From a checkpoint of a small mixture-of-experts model trained on Wikipedia: 27.6M parameters.
Below are experts of layer 5 (counted from 0) of a mixture-of-experts language model. Rows are named router (the router's row for the expert), gate (a neuron's input weights, with its number), up (a neuron's input weights, with its number), down (a neuron's output weights, with its number) and show model dimensions 0-191. Each number is 500 + 40 x the weight over its row's rms, rounded and kept within 0 to 999. Numbers have three digits each.
Before each expert's rows: "raises" lists some tokens whose logits its average output raises strongly, later layers aside. This comes from a sample of Wikipedia text that the model never trained on.

# expert 31
raises: "2", " | ", "1", " |", "3", "7"
router:482491547463541558516486500437518494402533472508562507500491509501514454497481554550515515487506521465467490498496457580551562512554496491426495446553516472498495484519505511512476518445533507451590489477516547524563473409500577558411527496441508516525487569566490450509552581492480460523482520440476461496501516459554536537420521463496532472483453455529461465471479508497545527486457564468511444414524505413545526526499548523466593493505532515453482457480533556547509522598513464541439511541548566531559496481522559513558568470536500417497447504554479441523474463527529504495
gate0:509522576495558487511453507521445645532455515517498566454438494491561509565515546455547544542603517498507498502431524499544430448501587497486511485517512500493485473499538507545533561543536494493437469445507494478477527459548512408451459561434544481510569475463528450507544512529544545454528508458507525488497490543485517518466525436470496533586505512453496537526481571480451534523440514536548573504431489487537539507544497401556510477506474489492528503434510482490499473565531498477511526482496528405452551443468431519573499460558505444463452484537528517447500528495524528517
up0:554448483511397579466526471503537450478575518487463497554539491505501512459491528457474511472521505517419454523503517529520523510446513557475493562451553562508498547429496450426550518541524466532512516474603476540520468541432506513510559529512449475553533522487497490492517463512481491478479420542539470461514535430551492564500475512552496540522477465499425419520531534531451516551519514464466416526483455477499499501494550526477536485512481606552503465491484534618560533514534506572524479453541492495515563438583564552473501577503443572495533484486470491463451561501503516498
down0:492513538500627455551501473543457559506401476557501554503492542459483496526543455509502501492474487547505524485421419567457511516470546494524517457483457506501565486513488510547489469552531496505511555530469484567521486532506507458588571524439441507467547481511570538505513523542525488538506570525460529483558484532469474423468516448512517506498476404470508454508534525499534555551494543523472559562527521467563580468531538475484444469511497462506507444442450505539549511605523508502562501501500500445527523553533468436583478468525526440492505494545421489417514492533537422466
gate1:537419520461535482604472457507462450462445415496515495504528613488471500512521482477553432499498487496557419467527482475510481483471502523584494493502588524538417518467485512484529518544512499563511512475520455584505507518521507453475510475461483533440451479498485465516456394430470479529460559487498472425457570458469486424488487454463437503537547488414505518459543527521496501639543469507536518491519553502413493411498507534459484454430551500506512504536492501540534563486549485501466434498493535480485539528490512494507509477528567508484471490516437489503485499464526417470
up1:515492397459468493567528447515484440478470511522600479520568519455505578515526534475467515419505510485509521467487433507543462572488460527506506523482510461386542474513493512516541560462570544447529540437483463458544448562476478433469547484512523501502538484452475536485433389591491485528388484442510486482457492521462587464553521454478453532407578521469517496522541519554494511530581511556468535472503509490507508482491456535515483550554508525533475441497507504501511453522543463511467451459538549523538482529534488492489519537511525490540452545520552491494534502474504428443
down1:452531459464431496505573533497494462630545570495490484500488524460590481494563503475502540527458549534435546487437468545528429481464516543493504511513501463501469544454496411509558516505495516498524571523475467409499473504459542477488502440454482480485457517501475525539470566429536452512487512430493497515516502568473516484529525484513471490450513498537460476500511462525472513428501433526490480544434513590586476628468568501540514483511473528512566543507369543495495479518438460517537556455470531535497476473545499559442527502484515493551512486542433520505432501480498524536
gate2:479410499513607446462500496530508454448402528529489557469540552499552448534548529502482483519508511523472486525505492549524509541473545532535516497539520444509443469520492502498563543582526501455518506463459608599508440465443516510511508470519480524545502509500453419503493461433508437458466403517505495493529587517441518501480559445497526500504476585505532540491518481551480516523489522492477560547452405456491501604488523500509528494501433504456480513508509547511561562449480485508540518467562525397538497441476437503547509478451453478492550559511529466547452524468503517524
up2:480580558533379509509532536492473529584532501487469474496501505499509532518507499554521506483449512526561531554411470458553538434492495470463501512480516510528524494527489556453408453510499462585465530483469492395487631508571473485527502508474517502512567461546523523472489476574461537577564616439536493514490440521559452459479452520499476500505539540447524501452541467453491477488528467518486536542515573519456446467519501511489526508464516521538510530508485513488491434468510501391445459515407513581503502479470496475534522515436542494563484526487530486506507549516514441493
down2:581485512545483526470491513531504518504472505508501550530467412514486491508397543519549527434454503535557517486493542461536555483484509503533557487583533455472517492587572529531462493542511537488462417493506557578452515489540459488511488567488539482445512500534466508507519495512532489377507483544532495456470467552475422449492415456484537535505585493464530513535476478471475463480581568451447515521558481497542506622472485481477493569496436450487525524455584455478536524518446492432480542487515500484542455525418489513427489476507542525536481511451521471511441471527442499530
gate3:498464512492441537526511559492498520546521504539514445419505470487488476561459516483533517509475468529364569415517490488511536490451602479499467532474483423545504497551534469525479489447479540477456459485496587494478511486481474498522569483473477494529567539518477564532505529532497598434559541478466522460509460483484495471471529537484566478470498491547608507568501465529420422484480442507524486480512460526563527507533569495463546537465530490439491575482501459550536493467449500488508554506580488465547455524460461458517521432536571461489507538534561527527502461537408545497
up3:494532462399465542518497490532553535476479555437467440436518501501454546508464541482562497482492427518431527498471568439569484455476552477493467469511435443539525462524522483533477492495469518455477468512543554530483499563496451513509550480419519498519567521554478535512499485577439535496549583521490483509567470562445511448467501497486559525411535481528579509575499524522448449510488496489529484501478499613586516541524551516467522571537446457515540494486494443525531424501511516526486513528561495473481496581489482457460470449483511456556459570510528465499532498541411498551
down3:535490452477481497517520494481414440540540510494523496475502505474491512521481521482425558488615521498484494513463530493528447484474503467461442522472538528526490548477526572460490461466436518496477501440517464403506496497544524485470419527566531491522480490472453545439504506441512462510518477508462477487474497475513513503557490576590491475481525535502475558533418594467476496505539499477473508460538532597508477415438494468479508540483475498591502514498627435466548542468537453521488447494547491522462472502473468514473393502529472505504493496396615555506455523434537471527
gate4:466531501569487557493507501596517553513513498503568528465451528522526531550560558417541520521449547493519474516432379465497515529492382438583461523547490472556463561529499522477580590465529526546509539470469444486512495509568547456458507457557529491534550478494506485592478488511486489565501553492512505533419539455474456529474496521463494491488495490533510491514521532479473532470528508481533491556540496548526503505502486487500500597516536520482406521485467504488542507507489522432500503472452541581583560540426480541532520513448533525449524467524551501588503538487475441512
up4:539524489458555473525497572513475445475478536465511478518559430475457518482530457468514457455563515523544481454522508461438477500513470476511496464507443484508523502551553504516446541484486521470547514482475619471437504524526430537544475580522499549470446511423539558489497432484408496490482451530412551526489469497490468524584558577504446554524489595540549497544512511559492530482564441498456460490528579434523462468544469487485460559462525503529574533493512576533512460493543477541474507489470516532541506612460488522484526443498596539519479478481520528466497439501464504477
down4:415506489509545512472510514441450507470550509437455518554518547430487473484488493482492501475556529434494491458500593514489522495488526476455513511451441516483450467460469548531519521532459434499486520555484570607483491452502535481505446496530518515465468465485590454517493526490434498543503434407473501454503505498498542433548500483517501468584440512385553487513513475518428515500519490541478425520475414511487559566479484499496458615473443497456507465563551416483446461535492497515514545542408506495525516526424487509490469492540541530528486513489531470516499485519538397455
gate5:479622507477489478507471464476555467578480526495494455529532469543514512489535535531536570507506526589517497476561449498472548493549557459495535497491437511477482477511442558463631423451532432489514504543556473511489525530485441572488484497481484525498486502474472464509541430471487479516498455533491501476523455458612541504512489606516537503515547463510459488476488613524499500486550491511456561509496514491453500515546527513503499514478531571516585531490537449474429455496454506528506474473529491547451537489527486566544491570536492553492542513377569479433461515513435490501
up5:492508587530493500508528510486509532526527514573467500483513530476436498441491489545556534444417555544476532517527493508525546472528561460542498496536438469508530433528508523514489503508422406510500505515532473584471496517440449623470463492510522482453482554533496477566524445527499541503523506533562551471463491486544520536560467471459525459546479452472513557460454564476552539449541460557459484533458486521483537546536545535549521567571511503459449532465518457501493460430494526505469558451497480550403459483527576569527548542424582463486483461526441494460469512571491493514
down5:492483494499466495498485452479546475486445584496504521513555549474487477517446523469549470561377523519458515522494515484448540475516517447484421506574551532537449505485467497487505480499532503473501500527402503555534548492538521523478546513504497561514466494476581550582536547531461459497555497494447487533466464551485480526494487499512574506517550415443437642518471474439503519500424540511547507523540516410454515458479539518466451452506504551443474584444497550508468521502532466487509506462446461436440531524508499501539511506525566525403516462506468503513524434510525587542
gate6:467482537482427445492478497576489494419478485521521459545514471529516568479499422454433501551505553487492421489567546511484460546546433528603541550425508506517515505489524516466525457491498462543434516512536478522502532538499532466606528443508490513503515501493457522525515466424487460478469480494462460490400562462489535514517501528484489481471531482472485493464609516529452475479517475503505500483483573488570541463528506519447509479516514463509593492468473550504522540479514546584422448543476440482465510523501519552505524557487482579581506488386440461504488607473504475500
up6:441451526533467463517498486526510509423496523514511515469486560619525485516439555460504548460476484496554503452483495563604487457531549510569510454456497436515479451504492528502495488498459470489477466451515471521506537516516507457549525503541549476550516545499482445487520545500433523513510544481450498516494473528464553530498550513440554530465467536440427510462492504406484505389428532542481542543435505468485494494451513563463518560526470478472534521428461538500491543469462514488470538524487366512401500491438447495504507519462540444542545546434534420487477571542500516556
down6:504450527547474491513480559533487523435534521556507473548484500449477486497436547445540525529418549495521560494562545488497484489551475463526394471528555532441472495521493563437526449444547487509498469404432501573521505533571490468477528457510478510536570528517595485495564445480546486509547512505492504518494551451487481448440501478530534523551519556518477392428552476436536463442550518500413504536516516455461572461534545494510506458520531445556517475504513532508545514485539555595508486497483472519419522495560578432512548519478529493491452504467461520457508477474544491499
gate7:427478521490533473518446532484518533489528521532417509489551504488447443487496512519498569532432467505524510557523455485527496513460534523485478545500400492542503519464528496456527545506469462499542531526544548468476547535519506499521447466554485394488562497506515460495567548485536509506532499495535615539554475534536520490482457532521518498594465495484435596472483524452510529505525494530489570553416521536482493510522541474538493494528459499506504528554475482353487428552490505418546507475482518530448519476568575571545509568509505463438530457554506557423498472454518529563
up7:545443465563461540502520555605442482515476514546599456526467452462551620477559486439466460529568526475429454475466494475473524457499515463433514446530534522470519466574480535498484497502503542517439511475527477555456494468434470539467504512509499575480512518467547465541475491515534459467472523497518498469485540470449538520516541493483529492476478512485598459522501449510542526507455514570489486514582465497430500524502464524534559516519502526538488441567564520618483544463494552525476501489466486472657480480524447505479486514421463478515514511480446500484473519551496498443
down7:506458555532503518473542507545448533448546426510521518436442539595444510477499536568506494512582540544551491477458507461526460522531510517514514508508457545511536461516473538478481465520529456511533527496522510493481465487521426527495472508491472443498484573556465428472477418498568582476473500523550515412480548522496457553485523535456459499500466549570533396458513484468500489574544519481480498472484538578525460563545430450537509498522495465552570403479447460482534456490494583569431510517526532577496453435523492463407501514548450459491515478518497512518456537463491458490
gate8:429461561515501474469501487472540507513554462461507505553451482495474453505428507546559420489624462540478540456473564480485491506433557559494602421512483520486485486494542419447546410495490470458528468453539507519452530516516459463525548503497574438526472545546495551429494504502465541516462533509532458467495513489491446456506519484470501601436477499513453416469491540461470514505465532434451475507472456520513451488523535559482502582538524513481470573450509469481503430425488481548564479519569500476464516490488525517493464497523618496488428521478484447477482488493461511482
up8:459451591497521468463460480470541479505504467455509527520491513513516419512434500564536489502537494528492600411491489552462506452487527421534529507505408451463465484468468514510510492532512433538518475573449603508496556478535479485512568484520456477436535463544436510536482528452421526494546518502514510467532531511539415481517540547510501517429448426484481440541483512486498555467520465507511436557540483503512510508558551456480451488422474474506475557471449527506502522455468490554535460477529538518458536466547548532512491559503596496468466539515487481469447423473454623518
down8:498543497439474512490453470477523438470478467525541459523534518514467450502544494418539524444488541502485456579558450471543456443583497455476479524609484525511463479454485538443428413510444456522553549490523501521455540531514497487494494473490457514479511450405501536507541543536462584485508527467400431548502470586451452567486469592502461517487526463487441578440402521543525483495474541497621472500473481542523463433514502451503497451521549517478502521463493496509491430473515507488508483467452507491537486518554481475486503526549567475438507491555462508529456526513509483487
gate9:554505504472417502463482534620521528540498512545503495516546485461577465515513599490501529544501508484492495551515528559439485526420515532630451530445512515482521510500480515558494554567488456584572514561488527501501600507552509523495496484442453444532554489474501477539484475469457473456488494470515569505498517496487419516503489454532495461492509534463493553482447482569546527582594440549456500530485478472510448513490523500496522466498476459537514527463487518509577520409479497552482496526581580497512555514551394548511514524449479518508510488537509544565518516465534507477
up9:501482527508494503587541460442468525462495517459501442436443474521458575438465450471521502490536523518502530472471512424458447490529474415497535504520512534409502522509586463447477563447531548415433513534474572502493464531423430515475490494495468494511468512462505530492482477538566565463515573509567548440545509522549548495498516537472475513522559531533513498512517579443515517487451543517450515503465510567427494476500490468467452499492551592492489444548486481421404477517476569492490509483521488527496519553405527505452513468509538485470485458436594514499539431493458501492
down9:474480533495544549501473486468487494483467507546524506423533555521465519548538463552516523507593556472461521487366476462491527460488507523460526520455560441535516487486484531482475513544454507432586456483469536468520483503476520441388553444482487460486494453554552534472546535526516571412474573517487488508470458479519470542482530457496544523516560539472496442518559511521529485490590514423491559509478448492498525453549465529527470531553548555554457435528581523427486545444518528506519551462564420507466530477411534565448519484480507484515514477472531498485531533468532501548
gate10:551449507541472482489559462567517467480439521531507497518536565441509535489531491507568444520532514506483498538536547472452481504426456516491415574490580543513483463472489535428606498565498462466469538403561522495544515555474491496437524461466421471462549510490526496520501452535519530526472474487454492412510584500447518526506490499459508574495604433439579488445490529543484556539445506501541507551475431484502485440465514441514515474493519498494462538497452530493520513416533463567546442430477471497532556525532466523513506549488495560484591522502451520524501530483484479488
up10:449421487518535490491450520492526553461511466488479512444405466449529494505516391432570527479586500502505477434498519509562481532501495474574576568572525488479508466506582563579533469504489499542496471464430438508475490509575537474517522503434551533460529499501451521515460496537459545492479475509544462517526597528530452533470466452457417549548525529431505482501546469474478503476560413596531479509543458502496548460485489517523478498519547439486470506435484479537545498435510543500472520467503522444545476527424481509535515465479547511469506455555499471548557478519490437556
down10:492492479502480465610465508494517496493452512508490442506484466458587487455548470469509464488584489567440475458571517489540427463468477496450531509567494496477486543462556518500557558507450559569418481498528462482513444529512496520478491402493527554435471504543441544471458476549504424499549477514551480559504475568491526464500507508578536568463400508499583473468533574547506527477477518490543480552522512574502555481508539467544423498487522506484460497535463456480530495592525523510543509429502481500513505526538561470544484490434546453537478534512464506507500548598542456501
gate11:446518466495524508494482484521523567498502562480564523513515448557487506456557526479467584508459513478458542538436480499447559530515406480523539491384451461456410549521507501510493483463501590488520500557495525491467480580545533470554544502488557501508493479503418548491495465511561440505463495494545515576469562503485475440541491547521518551525579460565497428496476500524532472516560527477453517500465556503490485534453511609493468540459500486413489376466484547460503498453450535509474499532487509446463482561476546546517440502475550492528523492517471493563509468528422506454
up11:468504468562547548456526429524495497517500495437452561511450489574502524531521508487532491489460463473422574543518463563529523501465462491509566505564440518523517515506537468481525520536477482495429467469504517534522453503606542430552504477384513512509494498512413565485531507478557460570437524523538483566445612479499467443551423478470516471541528463483453573541463467492519496469498495490542516510526508465474438534477493550470537446444507478476506474503483567484504567505500487440457479470448475472472528533495487540566463475447382484549503469556492587508520504504480434504
down11:486533514563515533499519503506531506614495551461531543502576502547503541529493492485539501462457510488518525413427506466450508501521507502497517457496470535496422444567552509528503502509504491536476496511553444546492463532475523473496523458506501477533457480533430445451509463497475473500461488511516490525491476524529487599476457549362515504472542484498485460535451534535572396516502500476471585487432613486521475513555497540502509497456437519501505407433452501422509486456461492534529575535578543508571500468524530558438442520513516484504423545499506505497588468485492569536
gate12:459521529489497503568515522484479495494514474511494520523534491495492551520530519489483473454559504487563474522502504459570491486491616482501489479523433502506470555484450477438479547502498526437477572488452482481449515506423514493535493442525501465417499562506531491499575467449554480452474466539469520474505517462500483451524545546531478479546520523466554483416491501434501481575454587532471507503493528535418496483494472502577459539577453509523473476587527494508533494527510501437474435481522452519424553455468484472564442602490401509495464445523422609419467533550517464456
up12:507514542485496420440515374482472437492517479512515533507464441509519570476517515527490450504569503512522575487458528544526434465424494489466476466532470458520475538468553563472477472543470483566451475530550549432556518538454534428516427475456526500539487473517484531477435546581570488508488556479531547531478491502457503418534483470504525566510483548482503508492484475504554529424535493530616474507510484487578533557545450495578457466505473499498512492472488500502509585512552544420473506480482557518521535431583476500489482417452537477516532532562542515488523536532548467512
down12:545510485409519472600476533474444424502476562554522480465574533491474524495506560515487558530518490523481473494528544460565515451516476539501526546560530508494478537444421492529492535520526520498505427468460518458482500558499483555402492546446549425588478502506514463435457476511445543484519544506544550514433469528503562473485442492477487498514480474545577584467497522435495420446508438484445518497485439476495474522601488427582473456491473461518519490534535516530524473476528494510547481464592518531475504549473460494409502507445503466489447563463497483549540533523515541510
gate13:491485480479547483491490430502513526522522532490533507500451541538515501531456454482534456444553434520539472483472500508454461423529526424511497513591459471518475466461608450409522496471451513472414449424570547446499496495551453531491530529479550489516511555491524505455471429506448557596461491500487472566486459545420448496494479529503497501488453442516510539550528516509529521489472454447475490460441447430564487494494523488470486587603525444552522478463473510529552519481491536495543532480491541505503486473507462360482493492446514501491511537604524486511497485463466448541
up13:502491474453568479526539465553534518468539473585521540468517534562529445500478537493553477477538468477492474468489514491444474440462591492515499478500563520520445467447482494500517480518480516508531472490519533461486515515540462500477503520432498491467511522446468470487485495467417561531492497512486568476567554499492488506479436515497564548522499485399461534530564534541454523571462514453490461477487373414516554512520555532503475463575452487479499525443468437470479468452527490508514495494504482478461561441436443476519472528541436492485524438531623354552509498525489569523
down13:486548494511553468451458470471508485516481457572545528504485515466457392467505459476448567453599463528480531574517526478524520516477479495533518533460450506499491502474610486465483499535441469584554496443496484500515478544470553438504485454519521496453492513500513465473480475555389505499404488473428465524492516500531542504513488532529481509466445531510525525481514455516517489465505495507555538476487547564515453369563511504485476511471448509527500461457518497528555560506587534488468480534469443467532535452534431509427546449419524487530530494466496605577544568516488462477
gate14:479487535512542473572489535553555530539485457458490557474528575579456461511536496542469460495520496492524544570448476526503512545488529479491482473468556513488441484483445535496488483480502477407521532505549504532509458495535530502518497555513526530562504507538496527460486403394512580533541448544558586492476512503471528513485537479490493564516471380513462533467505519568434497495537525506504492448446471459467461485509516509498490598442507536459463474517497518511462534561557476456526551607522511538370502433466472421525458556551472472490469504464538523454458457533491552486
up14:467441508516578490544444487561519474520481492468492458461512471559496471516509481512522491549487433490547473589431444513526512508506538508493515459495472456510461393486456457480457510542467450489528492516518473533459450530496454466520550469508582490536558544516581502506490452432550548518597512474525509530494469463441523482397516557485529463579478487515429510509486551476542504514453567493441547524439502609424429472520511561507558610529494406437495448511496496452523509482510468459536532545518463532434568480477478468558499516549479455473485486504507526489480471530528525509
down14:427536483497529463506505482432513506475489446491550468507516555443498491494553436553545495539514450547514434446465534501461522481537496512443462466544483504523482489443478463436557444501519500478490546512478514494555497486511568469492571551468489571505563486492524513551503494474533479490442541495463487447483421464490529585455461488543544492518459428479443547448506544579471457527479555454518524487485529488475422460570468459413473592430558495484491482467545462507441527575497508456578495507408494497544520547426522458583451450503545516499505543555544478468564441535483485513
gate15:502502492500477451585471495520487525488498482543377452495496479451496523452542383499504494500560591461443542397478565480484444528499477539485470481410450430533457403524569540512587477509541486563502533485566464454499493531456497472538466442565577542464549482484423502532493568555521494516442412515522500445466463466494503493578410500488513488460510500489458506472547525458446499429491548578545496510502488492512488478548486501470498502512498504504479495500474516497597518460516502495483462542545477528507452433518494514515504532534541545518585488480533497453496508495545494520
up15:467577620507441495471548501492552483507494525475514542578530474441476521487453546522504507502474490461568415544436425460514535508491414462582541499477507529422484570505457557528483453488469480503528530508469567519488491494497490463537489526541470561521461474501491514442501521456467447498508532500518490493570493523571498503487455500518507468409554516612459475460479568502451533534474477589531486518487522486488507467557509508449510476472522437488445487518490554460457488474452449504404486545486453580506489587518554570525556535497558476472505469448553522501461475487484583513
down15:445466536464390487495509617497501474459508531475525537497497514557479475506440567462454564502515532484562551491489448525525505484526499537461522518485474455469546520496461486484389509484472524609544472562474476478484552556488552493538522488454469438509546501448550551434527453478511515472547500538472507495425510445490497456507540541523490536491540514515414444466538506494506507413505511582493508591503482460507569490514576574489464535544511560448473459414404530516564494480506468470504487538476443452456489514540503532523514503439536424484530508482449457487524463467443503477
gate16:491436443519500490508538564453429468487560538537429509498554506537552479549518444454513494469491488522503504490528454535508522526449539546500466544510475457616456435503475378450479580564504513490486504508502374502479507460409550527495527453484462491539474558418497581500506472462541553537467504520473486471444498463538458461493496532486488446529447533548470490516518450480472439515541530524491483475452540455480449501531510554448524595477486501422526494537522538480521444504448526515561550474474486551543499534415550416501549488523488511463530481481509517517549461541552514453
up16:468518537443551469505457450522560482499480568532514512509567485427488496475539531510452490514453469470557442557494569454520541474547419505437521508445553491463515572500572551514492451437550503472529508461531578490558434506536505538518518491472553529486450442531497494438534509522458412488453433505537475548516491503497524548512475531537506497381477478515491519482516566473462531517602519473473507506521537485448549509456504480507495471539492492611569499470483505540537528561498461520453458563493598489496471463578453485485475495509506498529483548494518565442397495466523442536
down16:474497521472502466475518545526498495475533465458510520548516521461424522514507510382550537500530532455485475494490476467538467539536424530518486451489509497459492465514442529497558464455443496486504621477468483429501457496554488588499494479482513536512401482536517539415496535547525525530512478472454430543475505576514454522378483557507589422459480526415509455473566541554495459525533489526545490537459496545522521462492486521474532532516529593480473388527388485448479499498474469545521478477510546527506524486502499449520501524548490482525424490518468476490547470490540556537
gate17:484429473509522452443492411556563504520394436516530571512478501501507548522528537490562490504575458525532518543551413503558499459451502535503551475498486486499481506474569522494476540491462551512492449440516509432462519462538500412499496480541478449495567549480451478520466488420461476526533539468520496448518515498509558472512411470455512494496492483534466515513537572450541565472437513411462509487469514501448494488456502547475543389444454503477482484501510488568572557569440532518533465488444486532495482526458486560497504414428503509492491471463548489534446509487483593522
up17:539438377523440459503469462533461565505474424488465543418554523492534505463552521448584495466519502498494509516529466494552477515446460444519474561521478433477457569536525529531559567456498555449497483455493548531557473476475505547522459497520383479427515445446470503579516507552512527465412523499540451475440498454505484520485572420501491518539534494520499511525486516458467499454508517455511518498507510527437456469502459597555467510481491523445466485503490544461490544495487488499504483515528499586453491518443527599486520460552493537460459479481505459515422499484433498430
down17:497536503489554563477560508434511543457460499476585492497478551479487514518485447455518564567534508477526473552507485551483460498481496482482421548522486462543482514516494447598518488453509510516577520546519508476498488522463557504573449481483487443495526609433513517522518437556474470477508577480535490448511500564490516566527489511522515485539572525563503503530424480547393492541531531520513561446589473453545499503532458444556515448522482490521486506524561499504532538433526519548600490446540567505492448503516543495371509519461448489527501540525518508481474454538453559509
gate18:470473516451561506487516470518528462493485521497484577524469451536503366547475528588542528484534417511512530464478437538463464494538537558495572506469507521553491524417481433453512445465471435519575515515541509518504517432487496437561508497524473471451486476489555474432512490420530549510469411473521515474513441534500498514515550512525482545489525494541477519419482603485566506551534466563461472561463528534527474492519575480515536514543448527513520535469529514469477456517550488535480457465523592528461551502545479520512469562558577537520437576522517541461488518520456480462
up18:533526458479424450541468549489441511485525512455571432533536527417543606516485512414537469443444614552510493517481540488543548466543471588528444554561470482452466476505461562529537529565526496444495480435416418485516508490472481524498476521527483505569517435481497494526484476504468470509542549535468496543442549529509520439529502459501543553460452469482466499498500500464420479483451526524540491476545432458450525513468449486500468467503589495515452521525484524558464530508498489513452491490501482455551457506486572515456506470455421516506549512492426464538486504502507488395
down18:496518494526508507504502487530487552528512497438485507483476469505474573503526540549546494544576485493536526489455511486482422590440505501495504465436488529499525526534477527504515492523552488504507549509581437521558429480494486461524432493474459475469442549527496460457457427464563577488467498517592524504450514484489479541440547489481514484484528539617594442465571522457451456571513505494489516486514554530547486635482515498497544498453498523558489454549374460451511529543492535515418471553539558489484503504472500441442489491522420545452477503519533561494497457486512489542
gate19:523473453454516489437500517624510507483558500474521471485484491456429540511503475490498549507405517431413457478486529531437545464592488516616551555511416418537512463508501529521479517532522473558472497488469522474469484488489549531517552498446514529500481485516441498496539465469488462511423460500425543463496467508510463493498533524496561402591550463456522606494478525514487503493519449514468526522517513503534507534524486476439503470507484441478496484509491553515582558455492496532503509473451506459551568457500499452549509469405497495502539428547433536562500563459555494491
up19:548526541487484479421570464459469518518485497494510576506479477505467551481480498485452542456545515500419498451482457509538471492494509499384558473519434548474499568498470445489505513492511536514410483552497493453477533474449493478477469513513462476488479505462506501489523531512511455513462427576403561457458533494540507478566526407547533489532524458516515538481481468505502518405456522482510468509497412505620565548592465420493490489485510549531470474496492507523537490551522550569475532456463505549509527510564570490473458468513455545429546466461443503544498456478483594442
down19:507546464496518468464476482522503504502472512507570427365494518475503530467572436575477483474536499542616505469424491539515471474443485579514547561475569420509482503567497476539426478435543479499540496502457465530524548503459517531502565517478498628595527470486536531493475504575514484440471480487579528405551501401518549473509546488477473544493478522482470526579454447493524546491503482455525388532475515537487478509494495472482565537515501535504552479491474526480485478475526479462525535522516513480535496496483517516506444506534476520477448539518512437456428491482474475507
gate20:515597480525478502452547475531485490573505528495526494554558382480474533501464493534462483541533493473502540507477527453474516533490476536500525489450527493558506472450518496424578508454534470424524473481637535483495530487484423491454521566450579478490465526492523513385486428524516455530581544508490498450491468540545533462479500493518494531441521438576483501505500470423529506568529583475419542519478487483490515486473498472467488520511561445566526549425504466506434516531464490560515556484536529472436525546588513453506553550515489544446481529497522547490465509500498464496
up20:524479523521505485543514514512545519512493533487461456455508502562466501558535477527492524482498481532530531445459500508494480547468539482384454553485511561513493557529532555573520493558421536537425556545474560478463463527577536451553515452520423446408510470503498494599490558541529578453494474502554474439542498491419470457476515574474489469539499482450514512522522500499476461466455434477590489485515535489454512466495478544558467569443476528453466481537522499473482543517560488414551449503477548542518537483500471532453463452466528428482524412521495551465571549525464492466
down20:552465555534525516516509588463423540521553496495457499429489528530519492445486468496542467446553541494539525459490454488482492501422428542466478428422495524516524462488514553544468527457536487511455536478515501456501487469457470540448596489413515507510470547570535429492479457467450533479559480478452525445581524567507426457565569534564466518518517512568564540553514500481490475487553454536447497526464495541498520534485478471513468503509525479560553494556557462517473529548471532491518546449581511534446480493451523495470420500529460461486421504478542574534483515462519586474
gate21:475493536460494430457480465477472496541552530584491542528544488456488571538524576493470509518438593526478509468533524493538516459475506587482522462530404556458477479484499465492542450487482549510524483539465432439501501508394477546519474503523565503526522493511471494441503486468566486511549472533461549565525473532490487437550458518545546539439515548493501525501517447456564511557552516553517448502502541453491498507509544530599417500495476466486507470508490509456564493526482455503490573447568567450509476480560505529444527465440477583603487571510495529464517474501496447429
up21:507526504525475530497510456484489516490465423494528424534479575499470475497473508528478539524544481483473460523458504546461486526496575560469524455524457531511551576537448498478502541497520466462475455446542446562476552482534522447447532481479438502462525483427449499491555433529489496465466539520548449499498475506544580479456495470470482428544542523544552543587502494537533490392432599450519498459524456495522524420492484471517459500402541518568434531481533501527522450479489539551518499518539470475495549439465486595518492521547444535467497396496516443598499489482487545477
down21:471585456617439546466501534529535470492475456477550468453451534482433496457469510517481412533423445475502453549520532594521464469494462506483418427591424501508552454474505559510473579538537538494493509507478478516560514522471567501528521513467554494491517418476503553497531521460495540471450556434496422505487464523576491513453446525513546496532484468465475464527535540527534469460510460502512435473445478495422469445499479553494504538434531517458533490498413496482540497458523477476554518504523503462537494489469554519528526522524437382501522483504465501477541524517572513519
gate22:501462580583544482590426541524551523452474504512421430513496579563451484427495522498514417549447542467527498446530521487565545523546481516538472526498508450435468495481433492447516622544515492475524503510578466461489476520453486533527469420508517540465410497512511491513519588498452486494570488525498529507404516462478495505602537484542490501508514535541488518525508499517495500440505581490447516566523499455509582464436502478553451528507495528550560580462479559488506475497445530472533473483474475490451469457515494447515466491541540494513474539530467483489508518452442519486
up22:456508478415469501461571471512490521549553452523485487438486409450512421552437472583496582457452480479477513595509509510457524434481534517512512543500460587502533539489474510539461393441476523549576496591445542542501580462510511483481495538529498481503583467502496439472476510541460545510477600505516567454535471572532501504473491512432573453554520459434501480549443494439520511533482514463536417503481461536498479537487494478529516463524497527539424495551484449502550508464464493476503494496538486562492537453538513515460495530492451541495555498542480554537512469527521516501
down22:506447446453477566519515499403500449461375532514427477477449453549511498481402529592483504443482511497507452487513479501506523505452527573437487506479534525504538564515498513513384558505480527547516570547523555498509483430469499516498436496473537459468507537472491475470429476507530546454522510538548420477471532550522473447443514540515452472504528497413470486579443529430503555453471569476513499505469520508559550553488473482517550482445480481502511568489460479454485440469487480508506475531548526497512476445521508528383525523538441527521479516477462476476509521456478424491
gate23:481535465499516551558470471500509490491507589511433522510530516522437482537524523498477489442507571455611457476513496458567504493513476430498477493456470533513487501476482483447545580545531447464536569484545473506490501479524489536417469483515543554475515482522563496526522450535459520538451487549557515588482478482399546498520468485532535489490496470527425522494521496511417560487533547441535505513482540510482388473500491443516500546482545561530520446525503475495425451561581425499489411523466525550430556488537552461501495604544537485511475495478525451452483523530482473569
up23:433546504548421480529456472516499451470535518526537505480484447509496461515544548501536546513497518439509511513554431485528553528488482535514514470420449467524541504497528513516480519488511552450575516491471456545506541527491446489459468559467462514488459549545461517473533452528497426565456432535426559589545535516460536465437469545524531571499489512542441486502517489619445564545437486440399594473499505499465465554494498514448521512544562461462578420485491511496467491482512475426485510484437532507418469521492499442532515543528487420427526473540532495471516490474507516494
down23:442536480446472517472522489427558467389455459453540555490583506456489588465502518467477527512454519507506570497507474482464523437489493444553516461449503496502543574506494518536429450501483504396450526491479533476497473503479530410541548505545410497516521483453549549506483566486506526484476505484406520510450500480569442485525475519554568530526504458487492442502553462452454481541424506533507443523539499464475471468460503506552541512492536528522441522516547522413485454525548453507505413545476399497548466520423508488552454532499497543477547456539542465486529459500548503502